From a checkpoint of a small mixture-of-experts model trained on Wikipedia: width 256.
Below are experts of layer 4 (counted from 0) of a mixture-of-experts language model. Rows are named router (the router's row for the expert), gate (a neuron's input weights, with its number), up (a neuron's input weights, with its number), down (a neuron's output weights, with its number) and show model dimensions 0-255. Each number is 128 + 32 x the weight over its row's rms, rounded and kept within 0 to 255.
Before each expert's rows: "mostly gets" lists some tokens that are sent to it at least half of the time. This comes from a sample of Wikipedia text that the model never trained on.

# expert 23
mostly gets: " Sar", " Sir", "SA", " S", "Z", " South"
router [161 101 152  95 152 111 137 151  83 163 163  63 198 133 131 181 130 175 136 160  98 148 121 128 200 132 187 128 133 134 142 164 146 132  93  95  68 137 137 108 129 110 101 120 134 141  99 114 115 130 104 147  74 146 143 150  85 145 128 114 132 147  91 110 143 104 135  98  81 115 188 149 203 153 111  99 127 106 123 146 143  99 120 139 184 121 136 187  75 134 131 137 112  98  91 123 127 155 127 101 135  61 212 148 126 120 137 116 144 117 117 144 136 115 106 138 108 165 102 120 135 140  96 194  88 128  82 132 135 165 145 168 117 112 102 161 173 135 124 156  74 153 117 157 170 156 191 118 151 126 120 153  78  99 103  97  85 143 121 119 144 103  90 198  92 123  77  64 115 143 118  86 123 173  78 209  92 151 158  85  69 134 127 116 180  63 111  87 101 163  69 173 122 135 154 158 196 148  86 114 129 132  82 110 103  69 121 122 138 140 165 166 172 172 119 103 145 126 138 158  64 132 152 185 127 132 167  89 141 163 191 108  42 132 160 137 157 180 129 160 172 119 134 146 117  91 158  93 122 111 167  77 135  63 144 122]
gate1 [152 114 126 163  75 147 138 144 154 146 103 189 162 146 138  98  65 104 142 140 157 207 119 136 120  96  93 141 160  97 130 113 156 164 156 122 146 114 150 116 123 117 115 145 109 147 150 116 102 136 175 113 123 154 137 136  81 167  95  92 155 169  76 124 108 181 118 101 139 116 112 155 120 138  93 148 138 103  73 173 130 169 126 124 142 206 113  79 148 143 128 132 150 186  96 111  99  97 169 106  67 149  86 164 152  91  91  98  84 104 176  89  98 159 126 138 142 128 124 129 129 138 131 150 181  76 129 102 118 138  72 173 160  94 136 136 181 129 141 149 115 134 161 158 160 117 165 154 117 175 107 123 170 110  85 136 136 164 185 135 186 171 122 135 126 144 103  97 100  96  75 154  45 105 107 100 164 167  79 119 118 121 152 130 135 132 146 138 174 175  94 116 233 132 149 134 102 100  87 172 149 175 102 100  98  72 141  61 119 197 119 147 155 112 173 141  96 175 142 165 137 152 131  86 171 171  81 123 207 151 159 130 117  66 159 131 181 121 179 127 159  91 147 154 204 150  99 177 148 105 137 127 146 107 160  56]
up1 [ 89 108  96 177 126 107 162 112 164 115 116 191 144 192 124 119 104  56  94 160 146  93  91 146 145 141  98 151 114 158 144  99 100 232  87 105 107 130 214 132  95 104 102 138  70 126  75 108 133 123  89 188 113 120 109 131 125 156 145 171  91  89 112 107 102  95 167 140 134 101 155 108  97 135 135 138 178 185 118 121 125 136 118 147 163 115 130 131 134 149 178 147 157 163 168 136 114 118 129  57 129 127 164 153  69 156 159  61 155 103 184  92 125 140 107  99 110 101 143  85 139 157 118 204 159 121 100 138  85  97 102 149 188  75  61 112 130 161 157 108  79  79  96 100 160 120 124 119 122 125 114 161 163 109 112 121 115 106  96 126 195 102 118 189 153 188  83  82 151 151  78 171 134 135 105 163  89 143 126 109 170 159 138 151 109 117 155 119 119 114 167 101 124  82 154 133 102 100 100 133  91 217 166  98 133  85  88  87 111 152 130 128 124 139  69 172 151 116 168 120  74 142 137 148 136 175 170 126 113 176  84 187  99 157 186 123 130 111 161 106 129 107 118 143  97 108 155 112 157 105 209 138 127 123 106 135]
down1 [116 146 152 107 148 170 106 154 152 141 139 153  92 150 118  67 114  82 155 111 122 188 205 103 135 128 155  77 109  91 111  99  77  85 149 150  90 149 119  96 120  53 116 136 105 108 155 130 171 113 165 161 167 164 134 129 114 124 129 144 101 138 111 114 122 139 139 186 120 105 140 136  95 176  96 139 148 122 132  70 134 141 117 139 199 131 102 114  76 149 103 108 130 137 152 119 146 133  82 118 106 117  98 156  92  91 149  96 140 122 163 101 126 164 145  97 111 116 134  90  93 121 165 101 131 160 179 133  54 140  99 196  92 101 113 123  96  85 119  77 136 159 123 154  90 134 125  63  87  67 150 108 164  77 229 133  95  99 119 124 131 175 175 167 185 129 147 105 199  89  84 136 148 161 165 109 182 106  98  90 174 151 182 134 180 137 165  68 140  67 160 211 142  69 128  87 141 129 141 169 108 124 139 128  91 117 119 117 178 140 132  86  81 115 133 172 157 113 192 116 136 199  81 128  96 121 127 145 134 149 129 118 134 132 157 194 141 114 138 109 120  81 104 178 161 116 149 136 121 109 198  87 171 174 127 161]

# expert 36
mostly gets: " m", " t", " M", " c", " n", " v"
router [164 101 146  73 141 153 161 121  71 169 142 108 151 154 182 164 141  91 146 166 101 134 113 102 113 105 100 179 148 168  68 125 149  89 135 138 161  91 175 116 141 142  95 115 110 115 120 166 101 138  90 137  79  64  92 145 116 123 145 116 147 153  73 130 189 102 109  74 102 120 114 113 189 145 111 138 149 126 181 134 137 137 134 126 180 118 130 140  94  86 126  59 130 108 166 172 139 181  92 118 159  75 160 199 131  84 119  62 173 148  71  77 150 134  79 166 114  93 141 172 179 132  82 190 102 114 102 144 146 141 197 147 135 135 110 115 139 100 111 148  98 216 110 147 124 144 120 182 163 103  97 165 135 114 114 111  87 181 133 118 126 120  99  89 109 155 102 124 107 154 116 119 133 187 101 142 117  73 145  95 145  76 119 200 127 141 172 155 116 185 135 109  88 110 129 123 185 131 149 131 156  93  93 122  92 128 108 128 117 198 153 129 159 187 103  81 150  83 119  98 125 185 109 140 105 123 148  59 208 120 202  79 141 151 115 142 108 125 131 184 143 171 136 167 110 111 129  95  96 113 151 120 164  82 130 136]
gate0 [127 129  88  91 100  94 146  87 103 119 178 180 163  99  93 200 148 113 156 106 179 146 174 128 104 145 119 151 168 110 154 131 149 160 199 159 116 159 117  61  77 103 203  53 103 112 160 114 109 165 147 143 103 116 162 232 166 167 177 128 130 125 147 170 137 186 187 101 153 144  92 144 141 146 124 181 105 103 155 102 144 179 111 155 149 159 147 139 133 153 110  74  88 157 161 141  94  66 110 105 121 113 100 163 123  73  80 120 127 122 174  76 179  80 152 130 134  96 181  41 106 150 145 173 145  84 150 103 166 111 138 113 147 130 124 112 120 108 144 150 131 170 117 148 128 126 182 146 112 162 145 133 172 112 147 150 124 146 138 115 121 165 154 156 119 123 116 132 108 211  95 180  80 120 163 170 160 115 161 116 131 144 115 200 107 193 117 152 141 110 158 143  45 151 139 136 124 128 133 136 136 151 100 175  95 149  92 106 200 121 138 195 117 116 124 135 180  69 141 122 167 172 146 162 180 161 108 142 147 147 130 124 136 134 111 113 117 142 145 112 115  91 110 151  94 166 115 124  74 131 120 122  79 170 122  85]
up0 [121 120 133  85  78 101 160 121 171 163  95 108 100 115 150 197  96 136 129 114 111  83 173 112 149 136 108 156 143 109 142  72 120 138 116 105 136 108 111 159 165 103 143 108 165 153 123  61 169 139 116 134 104 133 107  78 165  93 184 174 103 126  86 132 130 118 100 135 111  85 118 147 150 114  82 110 158 125 126 154 151  59 142 113 191 130 172 180 144 175 130 121 118 138  70  97 127 115 116 146 136 154 130 119 137 139  99 150  85 113  64  62 118 121 179 190 101  84  97 132 100 158 122 122 129 157 134  72 131 130 106 200 128 112 179 112 159 127  82 119  36 180 117  75  58 154 131 115 190 173 122  85  76 147 130 114 133  71  97 161 185 111 149 124 165 155 146 175 141 102 141 107 102  81 137 108  93 102 207 111 173 141 159 146 216 148 177 103 154 134 149 115 141  63 104 149 124 174 130 144 108  63 110 159  99  55 139 133 173 103 152 109 177  79 138 123  94  98 161 151 123 147 125 154 110 100 153 183 133 162 188 151 131 115 143 127 130 143 121 131 105 125 122 136  98 126  84 150 161 139 156 162 185 166  76  78]
down0 [161 148  42 153 160 188 133 119 117 138 108  90 133 102 139 160 179 116 160  87  87 126  90 130 135 147 102 136 166 142 174 145  67 132 177 123 118 179 186 158 183 133 128 112 166  79 122 193 126 127 129 114 121 106 136 151 115 174 116 174 114 114 109 130 142 124 137 143  97  64 112 135 169  64 105 173 128 127  73 157  99  79 193 151 115 140 154 157 112 137 185 161 152  78 158 146  89 132 191 164 117 140 182 109  98  90  78 102  62 119 125 111 115  83 142 101 109 128 130 102  93  87 179  93 148 170 128 137 133  68 143 146 167 145 120 158 127 138  97 162 116 124 134 115 145  99 113 103  93 145 114 123 205 154 111  69  75 149  90  77 103 175 130 113  95 126 111 178 141 125 104  97 117 125 199  82  89 111 100 143 127  70 138  83 136  70  94 112 141 127 147 133 127 152 128  93 106 151 105 125 148 182  75 116 142  81  89 114 175 143 103 135 141 186 155 127 125 200 122  77 134  78 137  92 107 142 141 157 143 159 138 163 106 130 191  98 146 110 108 156 127  86 148 190 140 173 155 148 116 187  81 153 190 129 144  67]

# expert 11
mostly gets: " f", " cons", " def", " dep", " art", " imp"
router [142 102 168  89 147 175 161  97 140 161 161 116 149 146 164 117 145 139 166 194 111 153 131  69  98  92 152 146 135 203  56 124 154 135 135 142 100  64 144 107 131 128 107  73  85  74 115 142 123 134  64 127 111  88 138 161 152 143 104 102 125 124  92 185 153  60 147 120 111 105 177 179 180 157 167 119 114 100 133 165 138  52 150 165 124 138 150 174 140  81 139 117 169  95 143 123 117 129  92  78 137 142 200 107 132 115  86 114 138 167  82  57 169 157  72 165  74 120 127 111 168 136  97 137 134  65  93 136 162 117 164 122 154 139 112 133 149 116 107 147 126 165 114 184 128 148 168 188 139 111 123 161  86  88 159 119 104 127 164 131 159 120  75 129  84 158 143 125 136 196 114 106  99 181 146 135 129  92 128  88 140 114 120 162 137 125 141 111  95 196  82 108 106 132 138 167 105 131  89  95 129 118 108  74 121  55  77 170 108 166 184 195 119 125  81 101 148 174 107 121 148 176 147 173 136 121 162  65 189 146 131 117 127 168 152 116 116 162 136 140 107 171 108 159 113 103 149 102  80 135 208 135 160 102 122 126]
gate1 [133 159 114 212  97 128 155 155 144 119 139 173  96 126  96 134  84  46 131 102 100 120 140 139  89 122  97 148 104 103 104  86 156  62 110 103 155 144  66 179 139 141 109 141 191 146 162  64  87 135 115 128 105  87 160 105 185 104 123 129 117 101  89 152 101 130  93 159 107 116 101  52 181  61 118 119 120 168 183 140 122 196 158 159 178 145 122 136 114 150 126 167 151  97  91 127  84 131 200 193  95 125 119 156  76 106 166 118  82 110  85 163 115 122  92 104  94 188 124 125  75 147 100 107 117 145 117  79 144 128 104 111 114 129 117  75 104 132 176  95 140 179 117 124 159 110 162 155 124 146  95  77 136 100 174 131 146  99 158 122 138 153 127 129 128 154 133  95 150 107 120 158 134 154 168  75 114 185 168 134 100 130 124 222 125 160 100 166 151  88 107 183 156 176 147 108 113 136 131 110 170 155 110 161 211 132 113 175 158  73 122 106 150 147 101  74 114 141  76  56 122 118 152 111 144 154 126 130 103 126 162  92 104 109 172 140 127  99 195 156  74 150 175 144 127 125 120 142 141  82 163 118 136 176  93 118]
up1 [133 104 183 149  99  98 148 108 167  93 122  79  95 162 119 136 117  72 142 126 103 130 112 114 140 109 137 141 168 112  52 168  98 140  88  76 157 135 154 154  96 103 140 143 133 100 161 122  82 150 134 174  80 121 135  90 126 104  39 136 123 119 110 166 111 180 170 151 150 128 145 166 130 128 182 208 176 144 112 138 163 225  86 118 107 121 125 136 141 145 135 141 120 168 110 166  44 105 126  79  97  93 181 111 171  60 147 132 163 141  88 119 103  94  40 104 131  42 114 107 117 108 152 139  94 149 110 149 117 151 137 137  97 165 114 120 118 111 143 125  79 128 141  94 118 105 143 176 107  99 140 114 112 134 121 133 120  66 178 110 132 126 101  71 109 132 146 132 117 128 142 111 185 100 120  92 168 166 105 143 128  92 126 143 118 137  82 124 114 105  63 152 140 100  96 131 195 173 123 157 156 162 132 123 133  55 182 155 174 102 127 204 189 178 122 148 138 161 128 182  85 143 154 156 112  88 111 166 128 174 189 151 130 116 158 114  99 153  95 187  72 132 130 110 119 120 157  73 127 167 146 168  74 151 117 148]
down1 [126 114 147 133  72 136  97 176 154 106  48 210 103 120 177 154  72 131  98 133 102  88 134 139 108 171  84 147 160 147 135 173 110  82 115 172 180 137 104 149 117 183 108  71 128 115 141  82 144 104 157 100 133 134 137  74 132 115 135 133 109 195  86 108 105 112  71  84 110 101  87  86 115 133 128 111 144 121 182 112 121 138 114 119 116 126 185 111 138 208  99 144 100 150  78 126 108 110 182  91  83 165 114 146 133 152 137 166  86 143 127 143 142 158  68 112 127 139 143  89  68 140 146  42 121 164 142 153  81 128 120 133  96 190 168  84  92  78 222 111 102 145 128 145 132  92 169  90  59 118 209  82 147 133 182 102 214  94 147 144 130 179 131 182 126 152 156  84 158 120 134 130 130 126 148 105  67 188 139 157 114 121 136 141  88  71 145 190 128 148 143 145 121 161 116 193 157 173 120  93 108 110 130 157 159 143 155 133 131  85 145 160 102 116 136 135 103 123 114 114 136 110 109 134 131 108  99 123  91 165  95 149  70 133 138 140 187 135 145 108 100 172 165 145 144  83 111 150  96 124 141 171 133 144 114 122]